Experts of a small language model: 6 picks a token.
Below are experts of layer 7 (counted from 0) of a mixture-of-experts language model. Rows are named router (the router's row for the expert), up (a neuron's input weights, with its number), down (a neuron's output weights, with its number) and show model dimensions 128-255. Each number is 128 + 24 x the weight over its row's rms, rounded and kept within 0 to 255. Numbers have three digits each.
After each expert's rows: a language model's description of what the expert responds to. This comes from a sample of Wikipedia text that the model never trained on.

# expert 23
router:121195125071100144140133150163122149124091086159132131097130143163115158119149113090129134137142139123134160159098127149144133126066115161097141112139137127105136142126122117143116116079129137143122144158148131101114117155124079117106134087135089108143167145106126130126121135128106081118154141114121129147126133126108189158121126110125121137126117115102140137157122076119103108124137
up0:143124128110068121137092155129137108136115117118147180120139144130116060129169144121086136145135129081109128097126135158092164103121136134119076129135108140144107120119159130135163150124131134121063142124163112157153147132151137190088157130165142109142157119122117114133091090191085139123127140136102141111169120110143144110149150127129135131104134157096152106121133174118101108128129
down0:113134099095113116157124161140103117139119121117111139086136143195119117119102118160106166087137090167091178182119122141124144162088130120084119142101156121088097157149121149177113114078141130159106144158114108131135146118176130176073125115159151104097147120107160148146097120135102099115131149139136085116182122170159149149154129107153153145100101104128094124122156150151158124127186
up1:162123088137122121125115097112128119158146128125131121112126124129122161104107197136130124131095147135108114123122103123112167165111115112117163111101139084141095153115168173114141132100125133116130126128117122158128128102145119144142092129148152124101147117103090133141096078154099126163123127131103112096112148119149112117160123108161130151140088140071128135129144155148109150156158
down1:074115097150097111125096106140112125093125168163114126112154113148159119113074113164101126081149116128154123152125140163142101129147139107107121127158177088106140166148177145122130133104132174120110137132062114098116122107148145140131132123110140122094152204111139127140108102082139142153101112126133131163157121162121113135137126140140106100112132107094141174100113130141088125123156
Place and institution names. Word pieces ending place and institution names, such as -ton, -ville, -ford, Hill, York, Street, Park, University, often in sports schedules and tables.

# expert 27
router:111156136176128111136154109139159170134133167086150097152151122126151159094162131128161143141140156133134156139126136138140154145125092115113131117136125183111141154141127109172123162078126111183118112148095100145136144161131089094125079151150149120111135113151123144116131121119107114097171145105143087152085128090121109161140128114120146173147119137125146156113193127148137122121117
up1:108170159126094155134147149160101127156149123147128116160146131151120118145109142129106179103112139121138140141158128154096118130045105130116138084140120101089115120186144108091108135116178121135122123100191130117106150114126111114135144093082144111134171148144148125114127145128125144152129124110101146103086133115131198096138131112175158116133078103107143160125155148118138121129140
down1:228143128115122131133093106146180130123119099148064125193147159140101137125101140140181147116140123104116115120120129146136123108133152152145152131138130132139162119165158111129130074103086125096155105138141132125105144133114112126098119155103104143145116148172159119116116144135080109110117133139141129136091152144130087133137108138122071123137139150131158112152110129075104107156122
up2:135135165117140103133119132128098127129163122115113136158134174153158120089130120127138127141160104149199150137135146141158149147127145130134069135153115126125134112107112106160124123119102083152110130109156087132130156168161114112115128133135131147109130113097130166136128137112111124134140107180130136122093149083104131134150141099081125130149125130119141151127124120099176175099148
down2:119120130125167097091114154154118117158157142109136101119125088112150085126123155121108137133152132115094132142116175110135149151167181099112123125133174131089070152123110132130134160113139137145113139144114110166119049123159134129150163137155184144151121074099128115191132100122117165100097133116116075113157141090151137137099161129126118142195105131125154155105143125165126128163089
Section-heading and topic words. Closing words of wiki headings and infobox labels, and occupation or field nouns, e.g. Personal life, Career history, American boxer, football.

# expert 3
router:099165134099114199149124138118135146134136130119128097144141140135132150130123091160130101127122143154143132169110095127138094147127137118142110123068116134123145186130109094141130148094127122133106130110136103106136099129129191158149136147130108154138152128115153105095139118127100125142147146121146105098128111149117149132128120087092083136100137113115139086131102144141159096114107
up0:102105103138137127098154117132147120146100141115155108123162151135146152132107135106100117143123124111141114147118132109089154114048098146095102130145160122160112123171155112093162098092141169135159122147101115186128128106102133123158118139117089123133100106074113134106132077131116128093135105131087101110097148106132136116081126145134128112076137122122136158145123111127113106115157
down0:108146149115095147119157142139107143118170121121107083136149154134126165132174123104105147115093136107160143167106104111139107095127140135095136174157136104135125107161109094101109116082169104152135106121151108111161147118132115166091113155154146121116123132147120110139100123098102158153108151152128161119173100139159137152119136138112158120153127152113139113125126144167179142148126
up1:145099135086123176123100124101146106087143119158129114123133105143116102104127097121135149161126113158138076111142099121125069102182101137155102122139133119082085165112143101141111129131141163147163112148119129133149107155065137142135100122120068132133158107078121107139137120139081131141139118153085145145153163109129135159097091142137117078134109113131146152108087103142129142145148
down1:110113114080121169114117106120125130101113128118170162105094117166127131164175121127088133149091152126109146162136132143110108111152170084162118090143097153161136168141133151117075160099154090149135140161122146127141138098119127109118144128141079137128107078144120107150139096104137153115168119115111120106140166087151094149131147092146148125147133124114113130107165109121147172115146
Mid-word fragments after hyphens. Word pieces inside words, often right after a hyphen, a prefix or an opening parenthesis, e.g. non-resonant, alcohol-related, (ISA.

# expert 59
router:105157130125072171100133158108107130146110107139118135147113141123121140127138136130108143119146115100156120138136131135119127138105091120107127119116121135087154148148179104129135137109154163138102117119147132119134147161118150118173100099153100085093150136124127131096178105128155145142138140100080118176127147130076201134120155098141136096131090117127136106165115112152137094125134
up0:131099095155121133065121138166152131087126169109143123097142149106124136121181156132138095161117146143153111136145186132118119154136114173158181109131112149134149135154117111122151161102158116151160105117113142102061113136040107086123163147088099102139137137154108151122134154131144151158136091128118114116119124096121141064131143130108156131130095142135146128120117122147131132108135
down0:105144105116168083142148128143120091131135152103110164138114108146136172136134110106105132113133139134175140182144136118132123105142160127128115132159116128127134117133096091157106175132129183156106139116123108155149111124132124143140077101101178134078120135130112154125137101123131092168121151128075149136147100121144152142148131162136148131175122154123139113154114140161152109126129
up1:149118105093113166128107138123149175129139104143118121109116146129175119133147146124115144176140124108135113150119124186116104130151112135138092132117130131108118141121106121103083080167123132135120097140098158156098129123089163113136100120136110142123135132093109167121133137150100119114125124131154144110063116090115148110141113129108130116138128097106117162127089153150120103108111
down1:118097100138121144141124150125099106107131160104152126062064118122125117149097109138149098148128118119176137129120138105149135129150174099092149109128129108149113129118135081157187116114100124085118162145132118178148112124138135163116096127073138141127125163128122135127130131137164114168100139125147114141146145133126111188174159121135153155171135105109060112089118130158118157108121
Personal names in lists. Common given names (James, John) and mid-word pieces of surnames in tables and lists of people: Cal-der-on, Brad-ley, Master-ton.

# expert 53
router:139150141109070141119099132129110132167096156131119137124146133159129151131121143135119125110121134154178133160130129121149100149135142101099144109125100105120132184131171117112156160084134134138127109102127110130102121190094125143127120100134068096120130163145115145116127154127116106155135132137116124135115155145118158164132135139106162104137108109123120141133146136129119100145138
up0:140143153112138130132128127120107052153124149126101101154131114136150126135128051118082141117143125110130133142110113125153124119117129127102124125096140155137072167126154136096123119156137107180129152109082157136094158136137127142122162126146132108136147101114111180131152155102089146107130122128156130161122110162094139108115129117111122089140184138100167105159138147110161129111099
down0:131134135131105086138163143160136112172075154177139131155137129106120127105121135104111141117159126131139131095154090145127143135128132161094114107069148105149172085109159129148138096106175107162098219113091115133112140118150092149125152127091096163132124094095120155103123146106112099115158131132102127090126135173170142122132143166131145140116168144129143105183122138105105124132142
up1:117127145125131171131134131118129133132149106150149108108084131103116062084123114131134115131131087127126085194110117117131151131144118109089112117105096125133113106158116102123120131090162116141147116137178169120086141116084129069120094098119109104114141109153150143125166147145112153079143107154111109148049168152146116129130116137175114113085134111157140120135119135132116139102093
down1:143138117160124145128143131129155119169144133157146172090144135145100128171160176125141127115122160171120137112118122165184101107093174147106138172157082118118134108157157120148135119093126131163125125130138145107097110111174132096132109153104107138101112117120132111131132110157069121121115116138129125122130129161113143130131135115122177119107126151145143083137144115120159139179117
Surnames in article openings. Surnames or second name pieces in article titles and first sentences of biographies and disambiguation pages: "Ashley Cooper may refer to", "Brigid Mae Power is".

# expert 49
router:133153149100107073136149104128137149141103147139114117094139137165117163113141180126091130125121136117115178141118149160152110149098141117101121126217129149094109127136121094128068160113139104134157154107137114105092095145129128096125084130142127139098163122133131126099106152139116121119122126135148133120125104104105141134149120162155151124111116103116137153145121103100121115115117
up0:117147141113127094121141135097111050137100115153130138116132126152096152136159108143100119120091127120152116096099140137120126187154145101182144140146129130152121123112127122142107116126095125103116124147103108110130133119133148117110139123094108134137126125140164143136077106121149148057107119161187148116112159142092107115116115140112133120140140120122094108135072143124145140129151
down0:138159109159112138128167141143147110116135145099145113110148160148138119163133135150129130154137138157101154119083118146083153162070122160143137137134156108160082137119161129126104118139141128083114124170102116128112143134090097137112149115136120141141129132111115138121138112061100125096120125124146117099133173128088131155112121109127127166115142167115121142123133127120092138125155
up1:111128128159133126122081131119160116092109115125184112142121114109128138145096126094111066170185121156125158111110125109138124112118164164108149113147101144137127159144142153149145157127122164145136135127122153115133169143199095094169137151181129125134135117159132066132125130132100114148092143116088112159126110083108141154152105127089172094133141157082165111090159149145123171133107
down1:130128112125144136133118120099116134105170130167154145112141120111136117113137175147132150133106141123115119103128136110146096094113140168157122113167129137164139129129125134125139163150133147164143094129152139134146104149131161096133178132169149148157108082072150039081111166133136147138114130128091128081146139083125107119135114105130157129101138084108167124137091155106144155141110
Countries and institutions. Second parts or whole names of countries, cities and institutions, such as States, York, Ivory Coast, Turkey, University, Army.

# expert 40
router:127125134128104130173179115100108143115155112115142137103156099135094088169157107150132148135107159133134133093112145100116123162143104098115130146101142145157144171081169089140123110156136122102117141136132155126073127100130164144109146143126103158135126121157120089096114132144183123086107130125107115117148158182124114117085104175126131103113150122099163143112122135089126158117118
up0:104132141139133140130123130132100081147102125100096135125122144103112121136135135137100095119115107143124094093129137138103113105139135169103158133152077142133092124136118138134118111119079186114148076116099128141116124101180116169160132115112154104172140128119165126139114123149147128111135144123129107170141128116113083114128103122148087135117135157136144134166109109122121141119172
down0:137142099093124108139127135131111095134108077146152079108122112152109101103179110099137143131135095107161090134173153160099107128149145133165089135168141108138101141127133114088156140160053100097161123130117145146135147144155161106133134149114155115129170108062129132139187155095118114129131150100113117120131121161145078097124134175172130126132109089150151144134125146125133132132131
up1:145146058150093107146120127205114141139132114121150124131116163136136138125152135204127134117084120162060132117189115068103142150144140136094109087119147137133096102134105143109147143139125205145129100112115118153118092124121152136134147149114151141102104164122152103129101127136143080120141159121142122114117135139200145134101144106106127120113113125128120096128111112100138146121160
down1:113153104133135101134123078113147117113135107133124118109092116154090098148165139138120169156124128140122100131119130118118109145131136136158111128109135145102141134104111137137062092172135127119123094099117125132169145165161140125146094152170201103067066125115119142153127150128127096106124095108107142200117134163154183121106122155179114163089157161107130125151141124103143101100141
Determiners before nouns. Articles and possessive or demonstrative determiners opening noun phrases, such as the, The, his, their, this, two, other.

# expert 19
router:134150128105112166161153148132174192122099126099124134100111129122139133172115138143137115112125120143142141190114092127146127133103139129134135130108118160114159137119151088143127131129151129134130094114126097099126136087076139143083109142148118125127156115107135119102158073127109126151150154117108132103128104130077165145137122141093114137149150100148151135114134122097138084148115
up1:127122127129129112134111155080141105116118122093093143092173105110105126125129136158187130094091119126117133124105113114000086140107155129145115150124140116138116163123099138122078139174109114107145192149148106128105142110147132146155116149140134152084155139143122110128108133121140134138141151123137144074166127129140143083094132096158108142180099084128130168105110123124150142154149
down1:106130108081122115139114096155172120135101137138086158152157153137163088125123159133080166162111145119121126168104115107137126160135109149176149128108127130122137166094130123117046125147110116128130140130170113133135158137146201141138090136136131161129137137099108127126133135175127129124171116126166115100149144146132100102148141139116108112131121144155163111118124115120158118140113
up2:114117120113041137112145055130124114107135089142099137135079145134117140113145145123122117131129109137101108142175104098128114126129104073126142165090137111097120204159154133118146159152129158127134116100109125137148157141130149174119086154152141143161141110141113103132143072175124119154123112135130141147112158154128127141111147139140126082147121128152153114109129140153143090102130
down2:136139136070112114120128122114095191121103127136104154120157133104108131123135143131150146154159143118133192119127112135097125127156154101113127155129126072177107071093125102082108133117132090134150138142150142111122155121138112135098172098087127141140145090132137091127121116104141122120082158174139125110144193161168124132099112107160155128136136151129120131121154111131159142112115
Mid-word fragments. Middle pieces of ordinary English words split into subwords, such as air(b)ase, pay(che)ck, disc(rim)ination, chair(p)erson.

# expert 45
router:127112116109148143131144133111136139167126097120128111122111099110163129090082123135149161144127093110168021110082095107162115171129162097157117138125135113117111197112113139165129162173112141101084093108115119122136088145104102124128102118118134129138109122125129159094083141115122141150129123131147144124134113110145097102149149142155161131108146156087126132151132119132125119127107
up0:141152131091175131148147112128138155125149147145126151119127126161105113141138103139130099134101122131107117108107127132132121114178086138150171125105178102169135100096115151144129128134127158093143124161092129159109113128138139155099071128126119141121094105063092132159123100175120146146180158126140138122115095128121132149152126148108148226133124133090124156188096121132119110160146
down0:124100123139131112162136132154180124133113123140142107112126150099164130141146125164159150106110102117136139122095141073186128112130160103133113151133114171131128153151147181195170158101110161151105091133121094163146171117151129123076123127104139121134117110130106169141136124136097095151158151101146125127087121142183137118096129147096124105130124137132148152155143165128109117174138
up1:114162192163128134146117149102148126104106118115135083111124093127129154143115129087123121129152136125168147168105139138147086139186120153168120109127103172129135105155116132115104158150107139137149250122129125165140116094138116145099102116125103133112093101103130145146133092125095134138147126116095150141173153128125206100149145111120134139156130152157132092119078084130152113150095
down1:143091140137104133153115114131109103094110132094146143086179153139092114130118141142160096125120150133118139107169130176073173107130153194168108119130097131100128124140140148106073171109098121093151103144114139111089102087157111137150130196126104116130149111117132110147105111117125111140087129131134075163097147186120101153115120092123172132152114148123135096173092091087102134137145
Opening quotes and parentheses. Opening parentheses and quotation marks before titles, names or acronyms, plus LaTeX markers like ^{ and $, e.g. (HDP), "Mawlamyine.

# expert 0
router:146146143122107148123106107126110133127120136111147119158131111184124117098112148093137124164159144130134155181170160146119122153090123115129131100101129154110118153149104118124090141148160120115131161146129143145149105151098135111166138150134122131114103107153140138094153145110119116101106112158126123163144151121125155100106138116163154097122121160112159129089163121134118074076085
up0:117120144132129108186107085131117149158096154102121135128161139178126111077138099119071156107122086130125100141111132095170143104124137138096159117114171142129136130165162141109144170121154145127125133124122115092132162154106094146120105140104145131134133153140124159127151138128070120136149119131146088132103162110156133118130180179109139119117149130121161130143152144133099147120111
down0:127113115098116145125161089075115144125155108141147168083138144141139137088135177139119140120112150166117102116136109123116094133122120137098147119136136135144136098131137088094135111151115081124171099092151107143109097125079146170143166129144114116147145144080159166132093126134078114113157101129171098128152089126134139125154119123084152083130103169137196121134136132148168118101171
up1:137153093077160121109177131117118143104138112115138124133127156148134085086184117189139140133119112132134162134137051102131192156114089133090114134120142106119122133130113104097134146107132139124131114160093110116116132139104124128132134143126135142098116120166084138154124162116120138112131171130126124142122125162161137145128113132122122164150124100130156106115126173100124112135118
down1:104128109115116086096127156111128112127168102110101170148165125144131077139135124126126090107148122117137157102145109089122109204115124102085158167148118073144118099147159076143145096132187126134143079152152127144090111114115128160104107103116135100149145158156133163107120109191201127127130161115080104145093151105119143158109083112099112117136100111136113139103127085155153108129145
Proper-name continuation pieces. Later words or pieces inside multiword place, institution and event names, such as County, University, Location, Championship, or v between case parties.

# expert 13
router:132115117159198121147134083126103124146153072124138126107144163077155137123157161139177131132170107109130122129120133138116155115096104129148132146150109128117118143114128130149130093154111104128085104169113138159128117152123113112148089100122131139085102144133159113090137140101124132132080154069119133153110131105135126105139131107144168127128133105130104137155120109052139155138114
up0:180116073105125121122121144115116139147116138152121110132108120141118174107152139131119162136105098119119120149150135155085120152136136131110142102107092155104162133108135122109126154106139135132129086155093154160114140153096130094140155123109166127162132176154134121134142109134078138153136122141168122058147140090141167131181114152191135112140164094072094106099128138135107112157137
down0:112079047141120148097110139135141090146086126121115128143159101109171108141113111130137100156166182120130160151145127119109119109152173114117146179121102112123131140116161137138133153149160111139118112146075154142094128138141137112134160158124124089117167153112130155116126134121097103101146092125114103161098110114168094129099144120127117115131134110142097093102096184163157098133165
up1:158139169091136128173163128123143103119108118193120145096155137094112145108093097132134091153119118131148133139146105116123182124132155109140108148172111102087148146152093087119120124112101146144117156151123102169180115165109124135108115140111176129127158127135086107133107105128119133134130153094150179128158200099083166121113146092125111127141073128144101157133154128091152127120174
down1:092102120146117163152119112114122132152166137142128120105135144142120133117081144146107122147107159104138148138149131125122150161099118163132111126163149139141163147123095093138107133131183139129162075120178070189142130123102162094128084129090126117144171139136123149117126137136119147142094108081123180098135139117095076122128127152132138114150150132134136121127143105098126166186173
Decimal digits and units. Digits after a decimal point or thousands separator, plus percent signs, units and money, such as 19.73%, 7.07, 000, km, million.

# expert 10
router:131119123133162120100128094133136130132143099127139148135114156128100143074133128134152132156126116174149115149126118115157156095103097141135152126122132061145155093133154116151142137142117114149119124126132154116133112150151128100126112090118137139127106133092162158108134126125124146126093102123087106151102126143146095128133116130141116118111087096165150122111071147128108151141146
up1:131125138099095142129135091125110119114110101167124150115094132147113113142148139118116129113134081137166135116093135137175127134119128101133102092157120142135123106105105155100154125156119119142126124100134155111093100130104136125147143139152138139116113180116149137160189131157134130125119088128137153069111116134107117147125119142123122104147111150105176209128107135115123151108157
down1:137156115136121136125154103156140130145119115134111141071087132128134140116112174122163152156109141121131108116123144132107131129133115125155172150127141133067133141141086122105122132107144134105142111083134120164102119130102138133115138094111140155127123133118152122121127104146105101105087095104119088124121139129100075128151139119117062138123116166113131179141109138120162127148130
up2:179141209153124131111054091129127127113128101134128144119116163110160119142123129079132140126146138102079134131124123130146121124119098125083100113165093129052090113152105149104125101139096124127127119161208100112111144129146110158107101140142145135117184136124106145155176118135086165123155105143067093082086108144121119098125132081123125105132151104123129119145106088122104167115136
down2:173156125117125129137170137101117171071109124139155109139141129089186123103096152099176157122141087122126177114163117132098152089163068125095109137102160138133111109146091084081132125169086157145127128148140152132088125118091151127134075126115151141136146166118136133169172130143111120123163118129106125065140139128113142113159148130135136154128139117111107120180141063155099119107148
Digits and score dashes. Digits, en dashes and hyphens inside numbers, scores, records and identifiers, mostly in tables, such as 14–2, ISBN 978-601-, coordinates.

# expert 6
router:126116132093110094113112101117096149124106105138110126109114165184124159088114154144054116126068135143147094146104128148123131121161130117111149124127150113118130165120161113130147159089157146077117129154097121091103123113090148152115138120124132147141146106092122117111114112166127118131120146148084158166143140137104132137099137102116162089157160109089124155142116103153134113145141
up1:178119120109124108090077113154124143112190062102163126115108153127143165143149147141136108140100096146136155129145169103144089109133131161086153181117140157136134121123135140126143136120128117124107141107102104123088081139090150177143162185134164102135136155162135100114124158131199136161092097143129138091174117110121144084112158084125142101109167114134129139084136151134129144168144
down1:102148133131107150134148106102102108118142165139086124091115124193124169120156099091097148150115114101124122158118113173140118173152105098119117152153151127123136119172153124197114100136124139076114125109172142135130150087114118130102127115168097106084140168123128123185139162132104116128154101112120139122115104143145153141145149161124129113093109117109136156124117156093140106118166
up2:084140144133119130120131149145148126113137133139124125151163121132140107119109100097112125135146118150127136164171116152158090173141118130139164141109132123131077111147109151160126134106093137152156171150156094142114156193156056103169131176170136126127169114117149131123128121129092123109120163161113122134168127118115173137128107085124118150056131136141169103110143122163121132124095
down2:131104110127159125137106081173154135159145101136101095153150144108178097149103164126138113124162128171121148164118128127133098058117123124152146141112113125111131141087155098119093136138136099155160120127117165124094155119165137127166106107140115124121147150157137150111160164147121112105133161143109138134118161110155103105127120120132118091108130143110143121135125107141122135092121
Name-initial pieces. First token of a capitalized proper name, often a single capital letter or given name like M, Chris, Henry; also coordinate seconds digits.

# expert 24
router:112119096118097158095120131122091129145071145136120135100140168121084148121129161137150141137116140140150128111135121109137158175090101139102142152109127126113174130129186138107134114110134133169120130133168108091123179120097129103111127124110119124144144120107092145102161083147121150155144110127105087124090136120070171152122127096139120114121129101095123151142109138175115120109192
up1:145114152153119077117119154128092131131108116107173121132133124142139132183164079109105108134128142127190209143095071115145121148100134150129125112139121127103132147180118176115096175132108129105152144120117149150129127123125070085093135171152076118132125142128111179115153144072111180135133079114139113161135119130100141123132094131149165103157089128089134118123128169115109096130116
down1:116154128164106151169126146063115106145122088108166145119127099129113108120136159108122162122132163151126113132133161092124128129092102133127095118107111147163159139119109156115130109148127100147137144093137151132142104202167108126139128132138123113118142124122139132186133172088127165112098130122153114085107147154112128090127123126105133074119124128145147162123120108155129142098143
up2:090137141148148124137130131095107131157138147117122065127098158135117114163101128138173147138144123122140170163131145158098130136145111151091138141141155124094150135133124136124105152153165119149161101114117171157085115114136133082156105069143151100111147109114150136121099136103115136127147133103129151137116143104137155102133117106149145114102122129134125121156145111101080180088138
down2:133107105141088136146109095122115148116097090131135096133136157141144136149110164107137119102112118125136127100155082107099130117127136172142143169112131128165149100124117096122134132149110125151133102123138142154143134174072145092096137123126084147142147111100132109115104082100111100113127131103148159055089138128129132143091093137120074111115157134133084099113123096120159109140088
Given names, name pieces. First names and their word pieces before surnames, such as John, William, David, or completing pieces like Gust-ave, Edu-ardo.

# expert 15
router:093155156140138110122124099127135134124123128140128166121129163086109158098123157097135155091135143113130131157127111133128132099132105148139089124136138083130101128116144131173130122143105144100157109105137110151226104119118127094124152137123138183097132119148130085145154102135118131094108124098125113099169168086126131090139104123146156149132134107087078112100125141104184110113125
up1:100119134126140142123087136128184133144099113166140118129133129141133146106117143150134134110128151132080106135106118118111114122099136131115101187142123134107144155089123097112178138115143080119135138050151130116139100143144137115064117129136126157129109128131178110114088134156123114166110143103130144140157159094123118128162136141127144153134148142133121142151125127093107104095083
down1:124060134136129119100159130122103173147143127129128148143147129099120098139122147171111133136140112177122102128141073109115091165144150115113096103127142128141103122134132143108130096144096121101134141111163124072116145117119128122184109138071114171151125112124154148112119132062133114126095164096139112072130095108159136115122121132161153113121124109105112131114155122151159084105166
up2:103134144086147118117055132054107152122119129132120136136158158164181094121126088110128137110135143144148122143142115126153097147122118093162125132168105118114085137105115149149116105127128109101130134144108118146115127137150154129149128159183127129108133172128223136165175152141091104152144109130147171124108139100084118101113118109105123168131109125079095176145103103147126161131148
down2:143120146083155153086128113102062154126171101122138151167088088115122109142150122098136157097119108147128127101142118139092135107134153135114130148152129074134126181103186129147140095152141124087146139128110104134151088070133147167165120130131089154147073152093158141117123168143106146118134135128110100092113106118124139119066145132132149102136118097127148089145140128147124096081096
Year and date digits. Year prefixes like 199, 201 and 134, plus the digits that finish years and days in dates, e.g. March 1983, 2019–20.

# expert 7
router:141092078145103147138172158152100137118161115121141123156147128080129067174124160126099123165126153135108134083138112136146111109156120081132099153116130148109132161111074168143103116172166128099133113169125142142137123137139138185139139133152114177114140100126104130119125115154144103127104108141116123142146110130132167095075145135134124124151146117102131133102140140116134144141164
up0:178108113125160151140131107115117105111123135117144100153128173144116099113129112115184095133109115129107082151141169139097113123124076133122174115146129150095147140161128126140129129140106142139087099161096125136141119104064148143118132097171132128157151139105147175114125149143113095137134135128084112212123139145146126086139167109121103147096151117117108132093090103090125138096135
down0:139166137156170159152110129107089130120128130159172076150159147083143147100098144097116091162109140106123123155155071125109157136114123125159151102111123158119121155128141135142132119156163124121127095146132157118154114142137123067146072111103105145132142072111153138114115172142103133097152136109119128101135164139152115097162129120120123128104135103125115128067093159125118085114136
up1:153081157139104106119127073124144118197163189082099117149135112151146129113142134115118127122109118131132129109107142190147140170132125151141123148142097113106123127138162113093176156145163139124179138127114159098078077120137140121108118132124125129141157101114119129125164123156164128124143157114125138122117103126125139071116101159155136119157117124130126132121131164107123121136095
down1:151141154118163060161072120155114172113131146190146149101162094129134159090166152172114129098162129123116111160118130108154086136173104159116102139129134106150110084148126079121124151113134094135155151120169120117080134175120123122136151101131108149148182149100143127127121113139112104062156148087142132123123174087136114105137144149103114130174167163142131139123122099111150153107137
Word start after article. First pieces or short words after articles, copulas or negations in running prose, such as a, some, w(rong), p(urely), ex(cellent).

# expert 54
router:174096133151130125124167119120134127105166130115134108110144170133116121181146136152137125170131130137146116100143114135136106146155165124144094106109104174138123152111099135156137109140160142123142148120138124138091064178149145134155135131135113150110146115151127113117112143125111145127120136138112139115165109113141135156097110094123102130138149134133119121117101156104134108130163
up0:140107125112133125123142044189170109118137164110161138142131138146137102136133133116125118115124146105101118110157145138116121142096121166138117132095132121111115143143118132149128129106108119134148158160138139127137154137115180131129112126173144123101120134125185094098122142125146081139114176164129119143154107095106098133083150124095127163128190091104080189075159103093181169140127
down0:072163154062123128100142157159098102136138176082116126147156141151133157156114119161114108093132113077131155109103118193130166131130113127136134103130129123116143101103138134103089161121155147162124065128161078110182136100063117110146148114140135106118095138134138125141132140070132118132110130134100131128119147117094121149162135111122105127149120094120152145115184124140143138137120
up1:099117083151077132151130114150170111146139153134126114130117118123138145119136149118140121123117135114079138127088145138140127122103051167110159165137124122136112138181104130136130158129144115098098117136096097118124128122110120096107093142127136113167118128108141109099128106177111103131088155167093133159132110126140114088117178141141120157138136090092121126151146114186116157143113
down1:109149170121092144116110150139089126125108150172119080153126140141106133119142085112110133136122166110164207129136163115153183069109144139091172133139110141125103124147151149104126140077163125152129101166145144136160075101096116137114099118099087101163124160091129098148110147074128153128131145158119142138139142148141114138150103093145137134112103139182161105137140121161112153145111
Adverbs, prefixes after verbs. Adverbs, articles and negating or other prefixes right after is, was or commas, such as also, known, well, un, re, ex.

# expert 2
router:107150112143150098169119094198132091138122119092088124128162143144166132127131126121126136103115118162142196161123140167159133167115116129124133139163117148141117102089114142132112115131157150137166112145123120107114115154123110096121117149137146108139175144080125165128121108124119098109140152105136110121104100095133130143120153118121114136109124140148162113164149105105155137099079
up1:121144148108147163139133133130128161129138111132139119133102088131152109129125106054139123132186153090130135127128135137104123137074146089155148124153104123067121144112121124073072149124133137106109129129119106161122177139145117120155103148158117138139147161153122133107111150117139123108147111129128141149000124132161122124151134138121151137153111151098131126129111162135152138113111
down1:142111155129117167113088077181126156119143101092086117140141100163107098154153162136136152110130145153121134098151132138137151127109130129105145130175176147116152083120116091079114138177118113095172110154151140095111157078095131149135100117145073153187138154132127103121135141125106135152127113152139148119115142144092140102123123171119109122109127136132164132139102137105135143127108
up2:143128153115123116127147134118112124159134142091101095146136131177127108119167130161144131112125122109101153111159132110140125168103108120121170132114130140137126126110115145125141145122117113088173140137157126128091140138118127143086128135176140159074108128121135153176128105127167114139140131161121099116135111156130135089105109113122127150129150102095154134154119121103161177144105
down2:186128122116127129083106152109130082138169169122114142135077112110121103101139110129117152144126140148086100149104103115169133149113114114098152149099159147107114138115153128128130153103146142113057096102159105153116143158143117116118175149153171084088129161145140154158163111143127122162118081077109141118115123101161144113127133140090145104114145140091128086138146179149112119135194
Infobox field labels. Field names at the start of infobox or list lines before a colon, such as Education, Born, Coordinates, Website, Votes, Capacity.

# expert 58
router:147137189135093102146142113181127151143106134166108105127147093143147132125132123140059109111107106141138144152161131099124113132099113092127130107123144103133137114092132154150133143131150111087111114104158102120134113119143144101154150118113105124098137143096138126130084142150152126177108121097137156083133141137161090138156173120089114113136145123097130131123117114139106171136131
up1:113154143091129108132109108138116133126111111123113079065122100150119175141153101081119117139115150141115162168146112134133132157093119159120138104121137154110095114133070131102106127072094133123115133123125096118115130117135098115121105172109108124132115107117125127093142097108127099115143178115096143102117127095122168147114142146111100128055095123107115108136135149123109130108131
down1:100112139118143112127086123122115149150123122101111139149147119157150166073115153126088118108107106149143137156086148155113120129121138089133165116160187120076174133139122123115094125180148132121120122091124097139140143093102099103119131097133127122147145127114112158120121136121161160128091133149155139124094107073128147139118123117138113143127128137098123129133115088118111101097132
up2:128133144134115101158111105179104134132080118065154129122124120146190120151136132112109139122142159037133097148133151146127098123127123138149151171147135156109139136128133106119116149120129106147136150144110157154122137160110092119097136133105136145091121037123143108104129137114129126124101126137115122134127151101109122090168153173144141183135147128118089103134128119094105133143088
down2:110157106119140106149117128150132131144119133169132137112169084141127105134137126102141129129120124127162128155097162179129131134137160091169142137149150112126120137116138139124125092158118136123123167100153132134109113133127130119086184083135123171137120168106128164119106109121152139111126139098190116102125131118108159152153103153125106118117134145122143149147101115113075133168166
Coordinate marks and text starts. Invisible marks and minute/second signs in coordinates, table rule rows, JPL, and tokens at the very start of a passage.

# expert 42
router:121125154134135127148130132144167130103148145132098124124120143121139084153129153155120137159142086148138195104137082105160115092149130128168103121125107137099143142122123109149134146127182115094124076145128140127178124136126160162105139132165126139148150088149156125129122103146134103146102127182169163084124071135118120145101116150108105124157120124169130123115153121105168171180151
up1:109149158132133103163103089135144153175103050150158134134139168166133146165123089122126109146151131139146135118123074097151124151089138139143093107152131150113113116151119124136157137125146119131136109108197103145100143150134099150118099155116086127078157124099146124157098132137125054096139123114136080102130116127153118139179125108123124091161128144097131131104134127111101137159166
down1:145095126103148120143147133116157163144140158121183101209124130132128147134121115135087089142154137177156139160119147108093111151129156169131155144108136140143151129149075133175083130127126154133134128141168148149108104138141160145107130117070134102122128098122157097169161107150130159071133088118122120128136157127128131091142104173109121154118173142061130105117115104129067111126148
up2:154186087075116113132096123150112126118130108132163099105107113149122158170156099137129131125113068120096165134161107114128165114116133178105122135121089114103102131112135150084247166108129140136140112124138142149134111110120153126128090135158149137132170142162135121135138130153127122172135123122116137139158128135148127128136110136075163117106184145109100144084095186100110106121138
down2:132149130151097153143165124142152093172185120118144100143141129132104134179158134134120139163151169092112162141122111108133135110132124149158105110119126123098086139115164157124176168139158146167133128082130100115125110139161150138120148172095103155153144090136143084163163126129167165160119126096102135074143125130096115119151115121139116111110156119175100160138151142090095159127128
Mid-word stems. Word-initial or middle pieces of ordinary longer words before suffixes, such as the-s-is, except-ion, in-ception, influ-enza, cont-ribution.